{"num_hidden_layers": 8, "hidden_size": 320, "n_experts": 80, "experts_per_token": 4, "d_expert": 64, "d_shared_expert": 128, "hidden_act": "swiglu", "moe_layers": [1, 2, 3, 4, 5, 6, 7], "router_score": "sigmoid", "normalize_top_k": true, "routed_scale": 2.0, "balance_loss": 0.00543, "balance_bias": false, "init_std_router": 0.0214, "lr_router": 0.000358, "vocab_size": 32768, "norm": "rmsnorm", "norm_eps": 1e-05, "tie_word_embeddings": false, "optimizer": "soap_variant", "learning_rate": 0.00284, "beta1": 0.95, "beta2": 0.99, "max_grad_norm": 1.0, "batch_tokens": 32768, "max_seq_len": 1024, "train_tokens": 339800000, "max_steps": 10370, "dataset": "wikipedia_en"}
Below are experts of layer 3 (counted from 0) of a mixture-of-experts language model. Rows are named router (the router's row for the expert), gate (a neuron's input weights, with its number), up (a neuron's input weights, with its number) and show model dimensions 80-119. Each number is 50 + 12 x the weight over its row's rms, rounded and kept within 0 to 99.
Before each expert's rows: a language model's description of what the expert responds to. This comes from a sample of Wikipedia text that the model never trained on.

# expert 34
It responds to: Auxiliary verbs like was, is, were, has, plus adverbs after them, in running encyclopedic sentences, e.g. normally, again, consistently.
router:59 35 63 41 45 63 48 52 41 34 43 47 50 76 46 53 74 42 49 54 61 40 47 55 57 43 79 35 46 58 41 49 57 24 32 56 66 36 38 46
gate0:64 52 70 50 58 36 47 37 24 64 71 30 68 59 61 61 51 51 59 50 60 57 50 39 72 59 68 48 32 22 63 78 49 58 44 53 64 29 39 48
up0:58 37 53 46 44 62 52 52 67 48 38 40 59 35 49 45 54 59 42 60 51 48 45 54 40 62 56 57 47 79 51 63 43 64 46 36 40 59 52 52
gate1:27 29 52 40 61 41 50 45 40 47 60 38 29 43 69 60 60 48 46 64 21 64 50 59 50 68 43 59 56 37 59 63 35 50 68 54 36 62 62 61
up1:63 50 40 45 47 50 55 50 55 73 55 43 51 60 62 37 47 59 57 39 61 45 50 70 59 44 63 34 48 63 32 47 47 44 29 42 61 62 41 57
gate2:48 33 51 49 38 51 45 33 66 38 43 59 55 56 46 51 29 34 50 53 71 62 49 47 21 47 46 62 50 48 65 65 46 36 63 52 34 39 74 49
up2:40 54 31 51 44 49 36 35 50 58 64 54 65 67 50 63 39 52 70 34 72 52 60 59 43 53 63 48 34 43 64 64 57 27 47 62 44 41 68 45
gate3:58 38 68 36 41 31 53 52 46 63 51 58 41 29 59 59 60 48 60 53 55 60 49 73 58 61 40 81 58 59 31 42 61 60 55 43 27 44 48 53
up3:45 67 38 73 53 47 41 52 63 38 51 53 55 40 41 39 29 45 39 33 53 63 42 52 43 42 54 40 50 60 65 40 55 40 50 67 65 62 52 61
gate4:79 62 70 42 30 62 46 52 45 35 55 33 54 44 61 66 57 45 39 46 58 38 54 41 47 35 57 44 43 34 50 37 69 45 26 52 47 38 51 75
up4:53 53 50 55 74 56 35 56 48 65 60 65 67 46 53 41 48 45 53 49 28 37 41 58 30 51 53 39 49 68 44 47 45 51 51 47 57 52 63 66
gate5:52 55 57 38 55 26 55 59 48 50 55 50 23 49 47 52 67 53 60 58 26 42 52 38 67 73 44 47 54 37 60 46 55 57 30 47 41 60 11 58
up5:30 46 42 72 60 38 40 43 50 59 51 39 44 38 45 71 47 31 46 40 44 51 43 50 62 51 57 44 48 56 58 65 68 72 34 49 39 45 50 53
gate6:51 29 24 72 51 53 44 59 53 41 75 57 68 46 69 52 33 43 57 50 34 54 65 33 31 54 50 40 36 62 26 62 76 56 49 41 64 22 55 49
up6:58 34 28 44 57 41 39 49 49 43 39 48 46 68 63 50 58 20 54 73 52 47 62 46 35 21 49 50 12 56 34 51 44 57 39 65 58 22 63 54
gate7:39 29 61 49 63 60 56 39 57 55 35 56 52 54 50 59 54 25 48 67 46 30 62 34 62 49 53 54 42 40 54 43 63 37 44 61 36 50 64 57
up7:46 57 47 51 40 37 59 51 55 44 57 34 71 56 49 46 41 75 62 56 66 74 43 39 43 27 56 45 58 57 55 50 39 57 40 45 52 45 63 43
gate8:52 44 73 63 39 58 53 48 54 32 61 43 60 57 55 59 51 34 53 42 78 50 53 60 53 48 58 31 60 51 38 46 62 58 45 41 38 45 56 41
up8:59 76 53 45 60 66 47 38 53 43 44 64 67 73 69 54 44 58 56 48 64 57 63 57 57 28 75 40 69 39 44 42 58 57 60 52 38 44 49 27
gate9:31 65 43 47 64 54 42 54 46 45 60 64 37 46 53 46 45 26 61 86 65 50 37 52 52 48 56 71 69 78 62 43 73 31 63 42 18 61 49 56
up9:65 49 40 29 57 49 72 56 58 46 48 41 46 63 49 48 46 47 40 33 39 56 52 56 59 42 27 59 37 28 47 30 40 65 58 65 32 45 77 41
gate10:47 50 66 55 47 51 67 38 46 50 49 42 43 51 55 32 56 73 57 69 56 56 68 81 51 47 46 50 40 30 65 32 53 66 21 72 50 56 67 39
up10:58 55 53 55 54 39 62 55 45 49 34 34 39 57 41 58 71 55 36 47 53 55 46 35 54 67 72 59 46 48 63 46 43 40 63 57 40 66 53 58
gate11:50 69 70 61 43 22 43 39 42 43 38 72 45 56 48 67 75 57 79 34 61 40 55 46 54 68 73 49 31 38 51 52 68 40 49 60 57 55 49 37
up11:67 49 65 54 37 27 46 31 25 25 44 64 55 58 43 61 76 61 47 39 57 41 63 48 35 58 62 32 39 45 40 59 58 63 48 43 51 48 31 30

# expert 11
It responds to: Pronouns, modals and the infinitive "to" where a verb follows, as in "are to provide", "would have to", "it was", "they can".
router:60 45 49 27 66 35 53 43 59 60 27 47 52 42 66 50 16 56 52 40 61 50 38 43 52 26 69 40 59 40 62 63 54 55 36 54 57 42 46 46
gate0:47 29 57 49 45 51 65 36 52 34 38 47 33 63 59 55 39 76 58 46 45 36 47 49 58 43 44 49 37 20 67 44 35 47 56 53 56 47 49 40
up0:49 35 42 55 57 45 53 47 48 25 39 64 53 43 59 49 41 87 63 43 61 36 57 58 62 53 45 42 39 35 68 61 41 47 63 44 61 60 47 59
gate1:52 33 32 65 62 43 57 42 35 51 48 55 45 64 47 40 45 63 49 46 47 41 24 51 44 38 46 56 60 65 52 38 16 41 35 30 46 54 38 37
up1:50 37 49 81 43 66 51 44 42 69 44 55 48 56 38 71 55 44 44 47 47 55 62 45 46 41 49 44 37 42 74 36 65 60 59 52 67 37 31 50
gate2:41 37 47 56 36 45 39 62 53 43 39 59 44 56 48 41 52 13 53 22 45 56 67 32 36 50 57 48 62 56 53 32 75 17 54 55 34 56 58 68
up2:36 51 57 24 44 52 43 51 50 42 55 45 41 45 50 38 70 70 55 55 89 61 44 56 56 53 54 74 50 53 49 41 48 69 46 30 43 55 67 09
gate3:52 55 34 48 45 65 51 44 43 58 44 61 58 48 54 46 45 40 55 53 79 49 38 94 44 60 25 82 39 54 62 49 59 26 43 58 72 49 52 59
up3:54 40 55 58 36 29 57 51 79 49 51 69 65 65 49 40 49 70 49 35 47 34 36 56 36 49 45 54 58 37 35 57 52 47 64 50 55 33 25 46
gate4:58 44 53 39 49 57 53 51 37 59 42 32 29 62 55 41 28 64 27 36 52 67 53 33 49 62 61 36 62 75 48 55 64 32 42 51 47 33 52 43
up4:51 46 52 46 50 37 64 56 47 62 43 36 52 71 58 44 40 59 52 67 47 54 57 35 52 74 59 64 54 46 44 55 40 68 64 71 47 51 59 34
gate5:41 30 65 48 72 56 52 71 59 60 60 38 39 60 43 40 36 58 58 54 48 53 34 73 46 38 47 53 44 55 49 64 34 66 51 49 55 15 55 41
up5:37 36 62 48 85 46 43 66 48 46 46 49 68 62 37 45 49 49 32 51 37 46 45 75 49 49 44 47 40 40 66 55 50 52 71 49 72 40 51 44
gate6:61 15 37 40 46 59 72 50 72 50 41 71 30 56 56 32 53 44 31 61 71 45 36 36 48 37 55 60 44 50 39 63 46 57 44 31 44 48 11 62
up6:42 58 53 61 49 36 27 57 49 30 66 61 58 59 60 34 37 53 53 48 63 50 42 48 41 57 60 34 73 57 44 52 61 46 49 57 47 61 53 46
gate7:46 56 60 46 55 42 40 43 57 39 38 67 28 57 43 52 29 70 60 40 59 59 67 39 64 55 40 51 21 70 50 62 25 23 61 46 43 39 37 41
up7:49 45 51 45 43 53 31 46 66 47 36 71 44 55 36 52 33 48 52 26 58 57 55 52 72 56 42 38 33 69 46 70 27 38 47 51 47 43 47 52
gate8:59 58 54 34 70 30 30 55 40 76 24 50 47 57 36 50 66 61 59 43 36 53 86 49 64 52 65 51 49 56 59 51 51 54 48 46 47 64 40 35
up8:56 52 41 43 59 53 69 61 44 73 62 49 68 54 52 32 63 52 53 37 49 42 41 72 72 33 65 49 37 43 54 55 49 41 26 52 40 47 36 38
gate9:58 27 29 38 53 41 57 42 59 55 38 74 35 37 62 32 35 67 56 47 32 57 44 59 65 35 53 55 48 54 52 41 51 54 61 45 46 42 26 44
up9:57 41 33 25 58 72 44 32 70 62 47 48 35 36 56 32 61 59 69 58 54 69 59 47 70 48 38 49 63 51 67 68 45 58 70 51 51 49 36 44
gate10:50 35 36 52 45 47 46 27 69 50 47 64 57 48 39 46 35 60 46 61 49 43 52 49 53 22 60 56 57 46 54 68 54 37 68 56 40 56 74 55
up10:56 46 36 52 65 70 59 54 76 49 61 43 44 55 51 55 48 45 17 31 39 30 52 44 53 55 30 62 42 42 72 56 39 41 61 51 38 49 60 44
gate11:63 54 21 33 61 29 39 47 42 62 43 46 59 37 43 31 69 55 50 49 64 56 50 77 59 45 47 60 44 37 59 58 56 51 54 56 52 26 42 37
up11:37 64 60 38 23 54 41 34 56 61 47 41 50 53 59 58 49 47 49 42 38 32 58 17 56 69 60 38 47 47 39 52 35 40 46 54 78 64 46 55

# expert 12
It responds to: Subject pronouns and the verbs that follow in narrative biography, such as he, she, his, was, had, worked, developing.
router:54 55 55 42 58 50 52 64 56 53 37 29 80 54 30 65 70 55 40 51 67 39 47 56 72 52 34 35 38 49 54 64 32 31 44 85 70 49 42 40
gate0:78 66 51 49 56 50 64 62 60 51 50 54 68 56 30 60 46 70 44 38 57 54 64 62 53 57 37 48 40 45 53 70 33 54 44 68 36 40 69 44
up0:56 47 77 52 52 56 59 52 55 56 47 43 59 54 37 58 58 46 50 58 53 54 46 59 63 49 23 48 55 53 58 72 49 62 49 72 27 36 45 42
gate1:61 27 45 41 45 57 35 44 49 47 51 49 50 29 50 58 46 51 55 61 41 46 70 45 62 42 46 56 48 51 29 50 45 40 44 63 45 24 17 66
up1:54 38 47 53 67 60 49 50 44 55 34 61 56 20 51 72 28 60 41 63 53 69 60 34 56 53 28 49 49 63 09 48 71 26 48 42 43 36 39 52
gate2:12 48 21 48 40 44 66 43 57 31 49 38 34 49 59 49 54 33 72 80 45 37 55 80 30 35 44 35 24 76 50 59 44 66 37 61 48 44 74 51
up2:68 51 40 63 68 49 23 64 66 61 63 51 55 60 72 50 48 48 46 21 40 45 29 50 60 52 57 53 36 64 55 54 60 56 49 56 51 64 32 49
gate3:49 34 46 21 55 37 44 57 43 38 47 24 48 62 48 40 54 33 39 40 41 46 43 41 36 50 52 59 74 46 44 63 61 43 45 53 31 36 55 53
up3:67 63 47 45 77 74 46 64 43 60 56 62 53 60 64 50 60 62 47 63 42 30 73 64 58 50 34 52 52 45 43 67 43 42 60 59 68 47 58 56
gate4:39 55 36 30 75 58 54 45 55 39 55 55 56 44 49 39 68 55 45 54 33 47 58 51 49 47 31 43 30 46 58 35 61 48 40 66 45 48 83 42
up4:29 39 59 63 45 70 36 53 45 52 39 42 41 65 50 54 58 56 44 48 48 19 68 47 56 52 66 46 37 36 50 54 57 56 58 62 48 34 57 44
gate5:73 50 49 48 67 43 62 54 43 66 59 33 49 51 67 35 50 54 56 53 46 61 53 44 38 53 62 61 68 33 45 37 75 49 56 47 91 57 65 48
up5:61 55 51 66 58 45 15 51 57 46 47 44 44 26 51 60 50 48 46 57 52 33 56 40 41 68 41 51 73 48 55 39 44 58 54 39 67 54 47 59
gate6:57 66 39 33 67 44 54 58 48 55 56 69 54 61 62 50 44 53 50 46 38 32 52 64 50 26 53 25 61 58 54 60 69 41 59 58 47 56 65 33
up6:50 64 30 38 54 44 51 47 46 49 60 35 63 69 55 46 55 41 52 30 35 77 61 45 71 47 29 37 62 64 67 23 42 47 48 52 65 51 39 28
gate7:54 54 44 71 53 57 53 41 30 46 46 33 42 46 35 53 83 59 51 33 53 49 44 29 29 24 52 42 53 65 49 44 34 58 32 51 60 67 68 39
up7:59 63 66 29 66 53 42 53 50 28 44 40 20 45 62 51 50 58 55 63 67 63 28 44 50 54 47 43 83 51 35 46 55 35 77 45 55 61 61 41
gate8:51 57 40 42 43 66 39 60 48 68 37 18 45 63 31 62 50 76 46 46 45 51 49 65 52 57 72 58 47 37 40 81 51 38 43 50 79 54 66 51
up8:42 24 40 53 75 58 61 52 74 38 39 32 60 56 49 79 56 59 51 62 66 64 53 65 46 58 67 63 44 52 48 60 39 45 37 37 59 52 62 56
gate9:42 39 31 25 31 55 32 43 46 34 63 59 47 50 57 53 63 50 51 70 40 56 59 50 60 52 53 19 49 60 40 34 51 26 62 58 70 55 72 57
up9:45 33 41 62 37 50 52 65 44 47 74 51 59 58 61 63 60 60 54 43 47 44 40 25 30 38 68 62 28 38 49 56 77 46 19 49 58 50 41 50
gate10:60 46 54 69 31 26 53 49 44 51 35 70 70 25 71 60 43 25 46 53 71 39 53 40 50 52 36 48 56 57 46 53 63 44 54 46 31 56 60 44
up10:54 69 60 65 43 64 41 71 38 26 31 41 62 27 36 65 46 51 54 29 53 57 68 64 62 56 70 42 58 68 44 60 55 39 54 55 52 29 39 48
gate11:58 38 57 53 57 51 53 20 43 60 41 57 52 50 52 45 49 24 58 42 58 60 29 48 47 48 43 74 59 50 47 48 60 24 65 65 54 32 26 36
up11:46 59 46 16 58 54 52 32 34 44 56 47 54 50 49 59 44 53 60 52 40 57 45 63 54 52 39 40 44 37 48 46 48 53 51 47 58 58 69 45